Below are experts of layer 6 (counted from 0) of a mixture-of-experts language model. Rows are named router (the router's row for the expert), gate (a neuron's input weights, with its number), up (a neuron's input weights, with its number) and show model dimensions 0-191. Each number is 500 + 25 x the weight over its row's rms, rounded and kept within 0 to 999. Numbers have three digits each.
After each expert's rows: a language model's description of what the expert responds to. This comes from a sample of Wikipedia text that the model never trained on.

# expert 7
router:504473475502515490485487522529474528538496463505533497501533512473534524495545501503486518477481484493501513503526519507517516493562492548476495522447463530481498447483509521509490464491504471508459526489482496495469500510516503486486467526478495466521531505492509466502481514471498473469500523506517489501461473487468507480468512544550540504506510473528537444517497504499471519508461532458508502504502492492503486435497525537505478518472480475498533488490507413497470513489487413484463508491506500451514501474526459490496545483556477496533509493505519499477497473459488494494
gate0:534487470489494498510518480504492478479585517505531545460486498511458520514513468488469493527469447483506534485509492535461517472479452518479532516480470496518511494532519496526506564507480484480478495476539488510467479533515513503508527519518526498522529512496495554523537510498514538467519518476499498526480503498470529529536513526494473451484473521465535515530506483493511537498557522500514536550488500539497512472484531470441496520512504519490494449524498476438487497511468485507491491493491482473530485504528473496514484486504462497488472479508489488458543506450488494508
up0:458530515499495472532506486508492505492504463473542490528530509514501483507506493518488464537465451543527483508500477511498494523492531499485502460536518483506476484514527514474462511511505524524482498508516501535519497478514529523483521522460504483503507485504537518449492511538520515522531528552464514475504495494476525498518529526457469506503483531480587506483527512471539496500468496463524512503516518422506472475508514486518496502475517494515473511513511457511482505460544440494452497485539452518495505488502507505529511501461508535550527496526493511526534556491465454510
gate1:514491465509477488496543488496504495536489479520496491498512522488498496511518500475478512460492484461507466493532504547529497487481536549536497527512446476503490483482471494481486486504521433460438478508495448507515550535482541518505523511455535497510517473526533469504501502478516508502464519509472522528488544487519518461534479499516521458470487502518474473498520507500465524473505489498479497512486531501522490480503509529514482519495508492499491531464475487477448472504486462541507474542548493473462525489530488485531498462525499449469457501459474490517465526435488534501
up1:449518543480523499548494497530497475499496533486473518514509460512519468504474505543540482488464517571469512541517497536518483451496507495510544538522521482500536512500510499537494512467464506486511522481469519496505501515481486506463469530538497471499469493529493523577490482514503485501526519468458469459464467498473457499483502484467471538493507476501482480496518472475497485535516458537496492493481453473525500455498494454479470504475531476490477519522494486485521504463474502533504524484471477504501505495454488452468498502513471479516513494525486453510506505558516496522
Description: Mid-word consonant fragments in names and rare words, such as All-ig-ator, Ranc-ag-ua, cat-het-ers, -er, -per.

# expert 11
router:502459495536501510484536505536507490503486498470479536500554463486525540479520517542505442518493511503491503495502475506498565557540458502459480507491449560479538491461498531547518489436523461467489493455492478480463516478490495525505466502459484499504539497519528478491502472505532497520506543443506469509495516535480478484489509507545529480500497472555514479485533474510504500506520511461503486500477437476477492471482507513520518470516482518489516522526448494489499488538465486481474458491495487495507513505551460503497505502511523488497486507509494506489514513477503521488
gate3:544485540509497495522511534499529505503537511513544538433477512534521522468490501509496541463476476468500462477545475478520532509468451520541496512535507493496492509513472526489487517462547468467496446466495480486506496493550469490518492509531492475515486493515499531517471471471500512518515483480480435458476459506527505535475491518474562498485467529543501529511506509472513474503509461500527488461503475438493564526535515510493491529517484531500531504507480519494518540501505484509494478486465517515489456471487524531508512520514535483493512493498479540493517487508495510493
up3:534507529493491517498525498530551500447465519510502465491511496508458508503487457514481518497474493522469549487533511516557453515473508534524483508533535512465478530500454469489477533487561528534476516444496504488544506527476512500526523457544489509511445493476487500554463508505452471522510534537481491463519507506531508480484461536488495498515524492517489500495479484489483535481465536474480523516499500465491538501486521512493499467520499554470517481514506521496510522492487481467496470509498529485482521504526498501529466513513514543529506457487466528511494497507520450464
gate4:498521522521487489494453524498520505529504468496518505446538470527549511525564470481485464494495478497513496464474505496493474485508472544458479502549521534497505506471470475502538537517519524505496501485488466453513473528485520523469496501514441505492505482540538477536511521513544502533515511514495513475503478488478495488492488508532505505502493476504470521472545522484480478497529487520531514479475498464525457457521534510508502500518462510522521523506499478501491518482560503514463463492505522493482491467462448463470530469551541511513479501524459498547511453465536500487
up4:505509508492507526500475493533469511485476538520496469430528494462518534466557473512540514494497557497541494454517509507505465519504479476473448472471471506483515484508493461471470513515508505533471498475464487466456463496512519491527487472474513503515490479506483494491487498517497498531447504505522514476498478515501490472501508506511486496505514505486478511506500466466522515503549491500527528496465491488470511447522509475533479510481469499515518495510463495516528471538580502558513464521535454448524474480473499511453465516495538507495526497472506534536487473534530478493
Description: Prepositions, comparatives and conjunctions mid-sentence, especially before quantities, such as more than, around 1885, at least, over, along, and.

# expert 6
router:518490471502525467509472478499481488478493499495493543518544486493500535523507490499450469509485481511516527513490492506501465484515498558495465499464460488496512472492512528489505464496491479522484503517495512504475538485489500476522512515497479543512532464464492517516460479462507446503486525505491442488484486505492466485446500536493505464516504511480568501546535473485509513515481520449551488469507465488452476451533534535533541483491506536491491459510510450476470482477456502506471499526532476459493501478548513522480517489490533544495502497510514463500516504452501543499
gate1:541499482468517489477489543489503499470505513528469552507505503524445475521488466552479490525499487493509537488515455508507502484514553475510525512503497487499497516513541482513488501502523456527506498490490505496492462527498475502483498528507472489500498499525564585496534492546474461521498523469502472517467498519468507476492496528451471483432507497537480493516497522479521468465538520478536482495470498490464485505482495457509500514522506519495460485527493485508529533497515506506467533477475491500468483485499527554541493445508460566472483482521536507492508476486522491475
up1:521518449463515455469468510480516510493486482529464543524508514504462519516528455490472466488476502524473500477485466500496475511515551449483541524494506482476514522461513482507527478505498444494504505475496517465519486500532455472523509521509477477512492486494524560489510513492465448535462495470499490510477479548463501516480471532485475464438480499538513523535486486503485491517465506475512478452502508513502504524486469481496541481525450530503486501505489515497522548479486515488509518518474492496508508532498486529482399463506464503514512484519492524528500493502489526496
gate2:513458553525541562484492489513502475499510482473530491485529523530493518504501523498489536497526529497487534438469471475454471511516446537501492492491481509520530491490466499546496509517498543541510440538490518523489489447488513481518486534498482534498522488469506487526486495474453498498528477451453560518508538525482508538462505545468516512526521514502506497483495497486478479526494504493492513464484477561506499484509490474527489485490465499475520530509521500462490483499500496502474485535535498500458519521511539532560514480489497498477496498504492510510465503439508491533
up2:492497533547522496528486520498527491516490486475498503518508508513490507517522548465492508509529501504491521475544455525523531500509484516503498515465473516518513536554515553500505498519492474487535517515549482517501487474490499506502557481506536488486525501469481491538463480510513500471526525496545532476476511495496457494517539506467504529521521496511491505458522505582501544538456514507434496515511490501439466481535524528519470446499487435500501523522490511512501513511518510482485498483542446489482502488474481494491542538511503511523513474547485525515475538470473499482
Description: Single capital letters and parts of acronyms or country codes, mostly in sports tables and results, such as ARC-O, UC-I, IUC-N, ENG.

# expert 4
router:527447478484510460495526485537504535509510491493512529498504477455544518487491487485524458493501485550484517476529464479478525521506488497491463535489503487480541506519517515496545468511485471538446536514487479512455475470503518484506461499450460538501497489466490510470483480482550470492491480456506482489472487510519471491491481508513525478528492518446529522479530505499513493474471514442500467498475464468457506487529506512515476465523469486501477494486517467467446505525466526452497475492479509473509466509542467508510548513486502458510492545499521495459471492494488534484
gate2:505463473518494532516459498510515476503505483481539509492522480487520478506529475489505488477542481487525500527492551436513528475476487498524461509513497501496455485463448472513486487495526475497478482443478467487486493516470471507523457461509519509498493516514516486503432542508465530514483571487486486455484530515529519546484512536500471573491476485528462502484483472467513501503532517492480533528497492524498490509476546508515479478466493456449495475533539498507502509540488487483477508491493465534529494501505502497488439505483506554498516518504484499521487515510490458505
up2:456479486480480499429537486521511494487471526498465483405507513516507508540524497528522522509524518528484483504533503519533490525485511483536476524485495459526504475485507494476548506453480498497490474485490486467498482504525498500489481521489466531513497491484497457520508467506484431493539475493492485523495484462531476478520486501550488482469522507443490543488471541538467480462486485470481474519515489502511492501500491495515487554505562506523536477485479524531495487502506524501483478487505495503512507495532487486530553436501504438489520481489467506482493472481507534514
gate3:526498484491525507492520500487521480548540492526506517512509448514502557486551514507524489499505468434466498523540507519558516509491449495484502541494517466505549461478502496489497532500450481504465490476544495497526546511500500554471489523491509501502508511494531541524487434489473497458496467497468514524487527503529505510527522534480496523533488566478523483516528482493523520507517514498479498518447507499532503505460494488510494475485510515535513472484531513489507527485515489509501562493493490487495500486525518510512462508456477449445498530490528513478510468488478547514
up3:449531514517499479533472505481543498475457510494480512487557542501480467457481494506502496521479477493513483504464529508519506493482473553497455471533484504492508496482460466509525504494520515534468472482468503505527489498456467499477471509525504507506463477470510484513462498515529530468547535491494493491516490523504485531504517513465552460517542456513438532494532492489510483485492495502491529492464536523457465516515549508460519529480495508469516476524505485524460486517533511520496523539497471450541526501489512534532472442508533510511492515503516524529501496540525480516
Description: Articles and quantifying adjectives before a noun, such as a, an, other, several, most, new, plus endings like typ-ical, extracell-ular.

# expert 5
router:520497485513536539512484517500536524535496536471465502503511494514494510495509490501481465469479467491499500538477485491477474494516497496479506500508492502520476465497490479517473488508478479520483460482491472493476506513519491500472475525498479488534508437454487547536475501463543498486479527460527468498509489493486481480439547495510513478514475514479558488509475482487512508467521481467482474448487462478467467492457514502574479424522469496530493500544505450522534513514504475475518481546507490522488522468513469528480528498525542532511480498474528521503518492438508482487
gate1:495478468501479490485501513510469497491467521546519509524575537481488494513503495547503509493489525516485523491506522532448488516504581472455486481502462486497490485496473507550521478482492491497490502480493474538479469454499469545437488520556487521485483484488517463518514545495507486499514519517495490456485490477541555483495464516494501482533478480469484513522471515502534536536491524494496505549507498480499506505510528508489490509494527515484544531493461472473526485494475507512454498496506451501482464470459538538486540530473479467508528531502531490500499446507488507504
up1:498508496500567530513497497522499559546524503519546530505529538543544457498488500512510479503463473470493469484483467492494489505496478462503498564510473477495512519482497535518487480497486516474523482521481513513478508533462541518470480477529527477482514487503487479460556505446497473557499479464488488463497492515496512560455463472533463522514488498473533493529475520468529523500526479525524494513469508505485515564553483457473489484487496486501530484481506514516517476499485515461501484495500486511501474541457530515521522512507492492531529495476522479471515468509523512505
gate2:499511494518500462529503526531511457457483486462474498543473492509501474491594520475509491535504525502543483494508489508511494494445517513542528488488513544475522526498507569483534527492495529501490503506503553498519477521478461554509509498460529482511497531511495485505439453533466493507500488503475468478476507479518484525481541522499524538461469525484482535481450500497470499451543469489512498501491485477502500531503518540488510498531444507545507514500492528515475481537536500537523507495522493484471516514534528505509521514489483466501501516513514494460510526533486494504
up2:528528494505512463506502513495510537477543502495478496526485523521509450522504523426561516516485547482484490466516493464452524477466502522522536512501459485473492520527494520453515489516447495513516485505536528498479522487515496491494508505519481542545515574485494525550513514500445505540513477501519512488453525467479483515489488471492482515502506513519499480494452472479483514477495523507479538498530505505494486498539507538526522485512480484506455541476530520527487520534445508504514501523516499470532500523490550481469501515496503474543488485505446503502444506466522501499
Description: Pipe separators between table cells, "to" after origin places in ship voyages, and modals like would, must, should, could.

# expert 12
router:517463456522488505529499516501499501497523460492500509510520498459532513462479465556527519516469471506473516477545443472468474516526503510481460536474470502513523485502500523540508514463470479506462519488450462522459531472543484506503471532419482510501498480474458490516470502519500483476518506472478496499495509500484500523455501505468492481518457530491519455501501472434517512500515520506494473470463458530477516474476490502510506485501468488482498494534489495488491482564473477529528485496515497497512541501513496461467443480490499531476500537487537479477509489492487507469
gate3:522465508508484538489514490502525503484508477494558492453491493480526536494469503500527485522501456518442490468504470488457533530499529508513467524477499503497544524504487487502503504516478494515477528518512425544474556496542487512511496549449508459480495484506471486515505510558506485527473487537463506513528511489481510462485479457510494465511492525499515509498550496489525497485519511487532491542507519490476460517516494465511518529546513497505474459523479510498519517520498478475556455491513500438498508471547545522461501467523486507469504483521509516468493469490516471476
up3:512495554494510507497529507554493504510449530433506492511463462499477532489482497518527476521510495483492527534495443512461503519492504502500506554485503445515546459472427500501539531483496527539488451484519513510493543508499516476533500526518492533493469490498527522504497466455503495512496517489513532512482497481496490520518470513471533497504497567506484522506513503496449537519505542509465519501530484530538520490473477556525512508494489538536483499543519529490519503494502485542505514513490498501476445522515486514544485507477529517522536510483471494510499511559511507503
gate4:497539493483534501480520480477517524532497521459512525521509506495480499503507539520507467540504488446482501518513460523514535493495482459513481486535475503487511483533496492541457485519503479519487531535498515510492491476567483520483533534509521478455544495527483495475473469495505475493512503499487495519493551481514465519545500448558479477439424476554475480541524483462517488477515514473499459510492514490485500483500489488474470461484491471453497537517505504496510512469511477477518467470525522496481478501493508453494482515508495504466489537482461522488504493503456555500
up4:531452498529494509501499458544514496513516521499475542542526483518492514535502471462538565488468532475438527544499485455487513478520511539514512514487491534508528475538492505524507502513514479557492511463494523509488510541517494496451464527518461476504494472539441520509532490497504521537506487502465493516496528472494466546473569493469513525478534540489483457515469502491523494513480496493526470505460500466492533501502514500489519477527490480514533535522516509505526491502506529496489497531502461499546479522468499503513484508493505521490520552500520507513485508521499436516
Description: Past-tense and participle verb endings and reporting verbs, such as comp-elled, repl-ied, called, described, used, thought.

# expert 21
router:498514522511526485476488507491494493480481491508502536468545527466524536483514549511511499525477493554509530496492498452500514508493482505472481522454456473520496515489555525510506492498469521496466508480514503501451514477520523491451512541493481516530512471470514529481484489487552515466509531486494460478456471565453489452456534520509530492526450504529532485502537514455533503489517462500517474529471461480487475494487524523544494478503471485498488499538492519438499500534507490506494465500474477496509483485530513495501512492499515460491477507498506458463532482438520518499
gate4:484507497431480480471472471506512455512513520504516518502498497518504520523489467544451474516510514461488539508504423549534483490473466517483495529530536503498526485494488454522498458468524435493476476493502507526471485472464445506493495584471492521498496475486531524537542472459462504489507489504541500495495523496467486510522518502506515511478500500486491528511495503486460492501472464476497513534508521487515512484493472475525441512534538493502498494460481495525545498484522526490499486488488508511462532531519542460494485482496490468534507517462515512518494524471505490526
up4:520515536513531514483483474478527481513509499530529504459550511490547528499514528498457487470488476524503506489473442504489488522480496525494493507497496501491531498547527486525491462512511503503467525510533440498500528472534466492490501529472480512486538475476507518453537483482502515495523483482526509508491487519510456501540530515482535516544505508504526526531503519502501523486496479467468483518503540487521463463512500476549472505490473473484490476519549468479507524494473481512462549477496499485459477503542521506562498559435514482477494523467540475486534477479485507551
gate5:490491496502482505467508502535459495453465497551522481502459514502488504542481505509482504470478506476490534475490471479443504547541479468475503499474475459490492521483545520515520512509532502533514522507496512501473491522498497472521481509504508491488522482506465493525471485503469449475506552528462488493477532519489469467495509437519534487510557476485500526468488486474563531534458498549497507466528463456477519529486496475452526523516492486521484471490490502500500548483485515517486491472506476527515507510486498531536491460472500472515511520541515560493486496452505527470
up5:517498468490489503477471501512538473480529584513499511479474454474495501450507497480502529482500492525500474534470522497458488516498541482523524533451479451498508464485518501466487522498519499503512478498515462482503535518506499508530483511466500484493484504458549554550528471506490527465506517518495528490504471499496553489530511458460499485494460495516479511499501493505465520455476481492517449464492546495504509520491494475495433476504495439495543514503543496524467494499545500483524484485516497517487506506510491514508512491475519545453462507503511527544473477484501528453
Description: Subject pronouns he, she, they, It opening sentences, sentence-final periods, digits after decimal points, and "net" in .net domains.

# expert 0
router:533473528509512522484510518518511512526485462501523505477470519472535540491546527537500466524495500512449487469495498472461527549504515570495467515518404534506547523519501525519498496489485474494461504506467506489491519479494546488475484498483503528540489470501514467480475483470526467538505538503517507464496487502490483485485499522549535504516500493502517452507516512521496516468492487475476503489510499446463511458487496569504502470497503513506510503501464468506485471560475481435487480498509496477491521479510486484516506473505488516459483517495565498488494516469518490498
gate4:479475542479518509484482517496519465538519509470526534484472477462479490548488504493467488483529498527555536513493525510469482498533519510503518481496517486470495529508486520464538488514538506503468541499491469531525494511484493499501529472483499464563551472505501525478472493468501512503486494495478523509477504478486488479490546459486536514552494534483511507466493502451498465518497539494460482534483499485498474474532497477464450525458494463497519491447514485487522516448449503461496493478496510561508516489471502534546452520506530480502477504498517502496547499525472471478
up4:469505506555488519518469472533494481523509486438450535494480515508519457491487517544498535535445459483491532564490511514468500461558505510496488463513492499517524489484484525510531516504529511501508482517496521501503510528475496502537493522521463456434496477523486482496466483512520501501507484467467487544516503456501495507499540499543484488494475439533499497488537532553502480458506494522514497496504508536494516496505500457483556472524486493505505509469480483512483484509526510517505456483517477511454492498491536466491489501526462473514468531504541536544498534530498491486
gate5:522507455465506519478521457467482494432423459501487487539489484492541483451513477547488522494483518475498526485457493490516528532522493536496454467549501484511552473482534507530496505501524513495493519512511495525547536450510488502494478551448548507501490504524490499489492498492490501495540525523505517461520457499513523487510517491511468535471493495520494460495514449522505527519445516489478504488498514492464529507472509511500508519521497517538506494461454478502511468509453502529522457513518499498537508514514482469511473521464490501454515512513503515515522476494523490463
up5:484472547506497454525506498497481499482478492489505559509520501503490465495470523462537471491521500507501503518495522524456508431570474546518515523505490488445497501543502468504499508513516489501481490502536548491542512537501480502522524535517524490508536488480467507544502505506525507492514511519507496540531509498515443522460558498507494499450472484537459514490532501486469514472506507525486501476482471496470524534522476467486495519524475512506497470451495500501492485536519499488510517497513547512449475505496465483515494507490477453461449510485493505481454519542548478528
Description: Opening pieces of longer words and names, often after the, in, of, or a capital, such as inc, conf, Ar-ist, Sc-aphiopus.

# expert 13
router:549499455486550526480514484542527480487486507490506537508498522476522537468491476505502514544502527518487470529513474485506532543521496553507482525465462488525561484474499467514490530473461493502435531492452506506474487486528529498455502501449492503484469485506484491491463498448497504484457533464496484499489487492476479486480478504524500486531488485502529439480494487490509525501526508450528453503498492476489486472491530499515465478519461537495480491515452487481488504537475477487498462536491521532502521473512501513468520494529537492467491521495562487492494531504484531538
gate2:501534507537518460539506548501520506460490476479506512487480496484505513454463522522498529545482506444515530494514516487538528503495519478545507473450496531516484522503439516468460510436506489550503496493468478527498524502523567525512480477504480519510520474518490483513498503505547491529504486464485510464498483443507527522509500541483535467488504473540511452466488519479533486514504467472489526534471516505472484512532536546517502484494518503531487472503489480509529488517540545526504520523500500525496477535517509521495500480505489494528463533470520482460477491551514502478
up2:470499513510482501494526521505478495485514507492506514462467488483572543515510498494511462500506490475479482511487495452531470485448500495475445486490451469500499531521522448494481488509534481493480484506511554517529478472540487533531517471523490509489449510519478524495468510505458515505516516489474511536498483525455497453505512467470483442505487462581492499508531490496501538487500483479456486503487490524497473495503471501521476473534490493509512503512505502534475520485489519478536477517507465487508538473508498535499505486475565489501480547459503486557496550525473471488
gate3:487492496538467514506496500523495498515481488499494526510497482480532474509501490499529489485510528492497505524489465496511522537506517511493488498514498524492533509515467488497484506519485504472488485503486479497503499516541481493497521531491455509520508471477504503537499552482517460469532513483498515480498536495509460473455525472469477526504477515498478491465511530511456491518481533504464457544534446522481481522590458504484479490531515476460527495520506515519514450451471512478509526520545534534463463481486418506471475508488457502486546450461519469517479557521506497473
up3:503470527467520534471506478490468490517529485526514495502505551512460504479503452510452500462491447484499512491517522535483463472505505539443531517491478509510466512504509521458491488540500511503538491501523513517497542476482494532531500492471508502460503513481443468495486479472472491471495496520466507542545446499484548509572481524493553517487479475464473509494514475499552497497507480473497501488472520519482546520437483482499479498521503495517525522500514474523487504508518506500492461471479489517526477507487515478524562493474532545462488485530468496496526463508486501478
Description: Third digit of 19th- and 20th-century years, such as 18-9-6 and 19-7-8, plus years, months, century.

# expert 3
router:545458483510530557510560504501499525486488507497497535519503491468534508534526470498485488521484495495485499502496481529514467507546498554490469531467453505509509494489515541498501536458468468487426521483483497478479505522493499475481482469497513486493532479471527500527500536500485492490457489459467466544502520523502500444495466508554509476518478510516516480540497501499461498467492547501481494512522506464446521455524500496520537518499475507502479512518447455500444474516444492473497513461502481499506480499508474536466512502515499517493472512495506511478514553483526523489
gate4:496522503492511497483530494486468488507518514454495474483505480491501457463484464518534513494569574506562548484500485529467504499489510466522481502500488482506483542508505513500485524498455474491452504505527513504463489509546490538505481496490531491530452488491496532497515485515478479504474533492507480477509479549498540509467497484511505504468543536493497524495490497494495468486504504464449544463477473480477554493465482514494530515483530489479479517476471521451535471523472541501473490440516493510525482512531470509439525513513496544513522516503475480463522536500478489490
up4:518502477475539512543516503516513521505507488520545510515492517525484502511477516483508549499489479481464506516556526495505526495495497502474528519516484517477519491520493475465530535517482464546524517488525491543503470468491497500493491526495474548509532496496478450535449503491457477526449483511508464517496491465532570485515475527523461499457452512487541548475487536545489464483501497503471462523441494503499492534495467474555498494525490489519484511507469506529483501526486515493489458480542446468479514536530518514513498483453476500488507501505536539518520478486500488491
gate5:487516501486525491503487502490476519447490539523516482542489497455501451544539486515499493466510475522489491449470507478510499514481475493452475483523508496499523509528533521492460546480518493475524500486456471490511499531523487473502497495500546509445492565520529546503518466495507503491477449500493510512548543482535454476530464520514496504516506542526486538494476473519478483496478509482530470511506509462471550521530549548503543525537506487568518511457488478531464487518481514493478513480521478504476526502508518511515501507489520522508520495504489478465496447490506514502
up5:478496509491517496514520508472471485459504500507495527494512483493507497538479487465499489486515497557487498493528513450520465546530565452450490456494493491486534445532520540516493515481492513481497489453534525487506481486535527549493495512502523469476479460548477519526527462487499495454518497504524521500499531495488474532514528514482502540506526519481486528513531504535512480452534490499520534491520507471460541499504504516498483521492486481524487485506482535556513534454482468584516471524504514485475463507510512483513512496568496523504518485498490504505510535526540510505
Description: Word-final and inner pieces of Latinate nouns, such as -ion, -ation, -ies, -ments, plus Revolution, Egypt, blood, Ant-hem.

# expert 22
router:514478477496503509530539496513522509506493468463532521484534490456485521529519529509447482494483463490484460500536485481493525521525526517477512513505469523510507446508506474525482504444498488490482508505492483463443501528503537497513483510467486486530541500447538549520494484468542462487476508449500481493497504485461462486487533514516507526523472521509547516530483494489520474479482479486490497501480439449473491443506518494545491500504511485526467489535440467463506486513511487477488539496484489518539473502520446479509488488505518503501466532473524506456507537478519528494
gate3:486518492524527503521512515510451460504514533508514469492538506495509494529566489450525543485548505514511523451528537516527501501536504533499502469485469519487469556521465528522518531469494469551505544487553453487549531487454463493481468501507497499481479493526519488518510493477477508534477494479509497534500480493496512507502491524465502522460514539489524525515506505533489491523515516472564507499484478494487489488498491534453491488548491483507489499528482484502475460525509502482492546503461525510489501468469496527487519507478482530455455466505539547546503504511476501490
up3:471496486498483494499503497513476506494453492489498505509471495437481559467518513533486455467451524497522498488485521487456477474496489493483490515500506475464479506522501521500449490500514499528508497538473526472520501480536542445455492460471498481504510493439480511496494512488511532480508500555527527446515473525494502487510474498494521500483483493493511531490562497516525533486491462530466495506525496497516512512548529530499477480472501509512504542509523532457519451494501529521493525507537513490469474528544506545494510475436559491538521475507533526526472476495505522532
gate4:490542516509509490554530502489538486499493517485494464487485540496508526485534548487510483467489538463505495460519490485495526548501492530520479518476500533490474472512493425537503531507518478503525509493486478484485494460534540481528489553466522452488481505483489546426511477500516523469500485480495481456515511477483511506500501522473527503467527474524536466493500496512495519500469516475474509509477497550501479508476515523492528493501463474497519509519507484473537513496496520468486556503480452476489489489503507536503432486472463526524510521506443500500476432491482487484
up4:450509511483488508486561519531538502518487467518481531466510517501479475494504505507501468514532520523509530550542507519521514485486544496506490465490520498551492482433505513503508454492495487506527534480532506502501482460489456503484507451474464550474512502521508473518492479499492512517521489481492500571489506482556518490561499496497513530475482474501473464492496510537467471479477459483500513499516534505460539501523512542526491480503491490457446536474505485524492472536512480503451470510477490541481487536510453509455544509494547482504518487510486502485524508487509518495
Description: The preposition in, especially before dates and places, plus table-cell entries after pipes such as Won, Nominated, Yes, None.

# expert 17
router:507473489490553531456544522508517518509500477487489520470503504479496496482521493514499504502501508543463474518475494511468497513519499517506498529470477459504489465473507513503517525475486513537486502506502493479450471522517527499471504553461485476511530488453488497484476492462525462455499508502447481478474485482508507485454499509497527449571489538482519479502492505449485508493529517437490439522467480477490556496501520497558518496501424486538490507505489474484478504523466478505485492555517510492545519505506470518458506474527463485508491540504475488482483506481496496467
gate3:471536459512529518493452498457487494510500518459487503485489540523524526461467513501538505477535517486498503529531479487545504477500523532519511510484538486482485538483523475472494500523509495558487500491461490522479525512496529512493509485499459575548470552516528472455488529503524500496532495523515492507556483525467539478505523466500510485495512505540495498474486490489478508441496525487509495496508515493491494547514490534518510529525500532458497479511473511522465449500527492525462510579482506482495498469518502498457489497521500531500536483491447504484506529468475496539
up3:499497513519497516522468525488508496494492561488480502484548488517530476522497459538501508487487512509536517480503479478459470460521500442492499529513536540543495460504468494519466530541454497501447497508479472497559508505504517525506466482523521471505451508479546494517501502499524487493468475479485507491477472512483533512520535475501536507484483527519482486507515444503519472496536526496482513494501488530508521496509531507464573510489464465500518492496487528493503477504544445519517520464498500527567491500491472461481487471506535522521535512452519489494471491450523470498
gate4:516453518460512498511561463547511516502516463490507480564491519495565513502482494520553522506511483494482497509456505455523515533534500469530489457475480509484488498464516495506529512488492463495483475526489485514465506491470499489503546518479486472504507442497531504492464480469504484500517445498493498498474531530477520505488513527490491541539481498535474516487483475469492522474515504524512507513543525569508540497499493448501504497509486464524509462512470524527488501473523487441491517464523519516534488493513546520504521532539509509495486475522503485470495518497570509476
up4:480507557463479528521528507501515491508524498501506518538473452500524512493467500495502490486467504510520496467502477490489497531507486518546478509521556529512523537482475547539561484467445484530502516530479447509486508525470493437518529526476538509494502495492509490522488471497492518541498490517507482503480560521466508512482539505491516559526537513514476559480517505481505514466508508490487470468507483493552500509456525516472534547494484520496514499521505520479504537498530471540458455483525463514524487482529493530482486526516505530540514510482471482463509526485517514497
Description: Given names like William, Thomas, David, and name or word endings like -son, -ton, -ley, -ain in chaplain, chieftain.

# expert 2
router:514474475484543510463499531502504539540541430497511474498480481492530503537480517544475474496466490506509540513497477486445514516553516534504487497495460521530474476513511558491487482500509472484502518475461470480502483457474491468487479513485509502507523504512487518522444477481487464479481500510489495513479473529487483483512473531522543487555498541504547454522509515496548488471496495466518499471524479504434532476526481517514506506516490561520479508542463467513489495509496517496493487526461463486491522503504505500465504484539506505531503508461565509485469525491499516492
gate1:483505490523522497512503482528474524517531512532478527492520513528502495505532506516520493520484495517526519528526495477548460530499507497553487509494509418481497475481514492521503527505513458527490531492509517514510487503503464482503487513489515529479481487527489475502522428507527495449526505521494454498564523567499509497480478529496464487529498527500498477495511465518532507496503449523501502515473492493511489497486525509472485514493475518485563471501497532522522461491439554536478495521510495480502527520449504512462472452517559473469479538485488517495547447499515489515
up1:507464535530478478508488461539473479508463511468508465467471525545504483484492455491515491537486479549545487521517481481438510520508525479493517477484491510508523463464521504486555510485517477503493484502493466476525494497508543518468511470500469506481466497558507467471524483502487476471472505510515493475511483482467536532483498549503512478512506518476468537478487537460552460534498527471494532501501485506485510491466525496528541527506452525526510491494483508513483487492506508484529536459455468497478493490478480539482488437500522528479487513555530484538481512505497522531
gate2:540546500565433516502492498502504534457500477497494528482489518470496507472496496479469477449469509472458504481464503475488465494502510497548520491522502494465476539536471514477500503498495445512515486478490486518521515501535448506505467492507471507481471487523513541490506458518462470516485488464521503498528484434496518546539486488481500500501466503506564523494504508470474520502501493478481489462479489488454502524530495500503518450467463466510517506500486492470470514521452506442510528501518496503530528501508462468484498477490510471538532490503490482514494493563489460497
up2:504530509493470512486465523493529508451481518497476465489479509453507460472534496526499458514445517491537521495467497479532478522494478488473480493463477471481482472502447514523440505522486535546541483514536520493506467495501485508470526521538524501474525491499472490504501463479559503511546458497526512527494455493469471469525518465533476512502510489519506503494492510496474516493515512511468495515484487454506470478500475515487476485427505476469513495509514496502433486519510536495481477555511512452514522481503520490478499503516465513501454481508496510472460499555471477514
Description: Possessive 's and his, her, its, their, plus pieces of South Asian or Islamic names like Mugh-al, Sinh-al-ese, Alappuz-ha.

# expert 23
router:533523480484524448517512516523465502483511512476504527491564514484508492528510494557514477528521465512502499537496505504534490515517534523496501538478479469512531528466542508520467498477493478499500501484489503493505525538505491468488469535488459496484486483456484493513451462483495495459515511483461436483503494456477503479444506514501515521523473486507528451524501467526467467487524484478500506484478487483437486488509488506522477490525465541501460445470513486497493504502496442524473496485492488483509538492533446530441493496503510497519472540514518512506517468461547477481
gate3:564484514539477490501486540491489486519474470490498530476504490506497462549515536512514472521484473479476459525497512512505513509500477480533515459455509455500562484476470490488481483475517475509501502487443522516478526496461468493481497493521499515493558489459487517471449498516545518514501481469485513528500517549500492483484518505478495516492479456552513469529509481474542515456501519517435490471433496511479503522543484482458494492488533502509479490529532497519444506493489514513507493487503520462476485480517525464526491481525490505506468509498506531499464517529512505437
up3:511494526510495555480451495520530523453479522492491523511526504508531473478522510513513540493524510555466526492483472503472493538510485462537523525491502492512470512514485485516463470533473531502469519513498496509457511484487523510501486548503506514500486496505521489508506516476515560438503507484473485482491530490518489529444504487461537549511502450480496524492492471502420459497539540500453533529502522508494522481468502470485474510494510523515519472519473506526517465508536542507423467467464513527487507485516531515508485531525511503498474503529499487467522515498527477519
gate4:485492545508501528511485490494530546521495547517465494514496498478506514540487531508480463528500512493496497508492496493508493506488530512511537466470508511498534578500515530494458483459519505554503514513475462523509450488496481484458513491449492555518487475485513515508498520541503449527514553521519493528515512509442487513473496483544463556482501466511476489479520551499543493464521537487495508476475549514497500490504454514503518491503494497498492435486478496469504484461477493460472540509493466495523474489536501542516564487499511493478518504485457506507490489498476497485
up4:495524539486522458503474505516509532481483465532511482526529511500474487500501479491517498456497460464528518519533484486493465512463507492509480511579453554500480484500518474523469494546516479498529496460510529526538484508496511474490473535483506518493518481456480525471514510507505486481483498513513485518541503525523509521498490486514490469486480518527516484493493533527503532503521505577452458516526490466491521473498493472495482507501553494476493493509494523527438481438450525522501496498542515458508487500482509477455507447472482438487473467466537484522509490490500498505
Description: Pieces of Spanish, Portuguese and Slavic names with accented letters, such as Á-ng-el, Domí-ng-uez, Pawe-ł, Juan, García.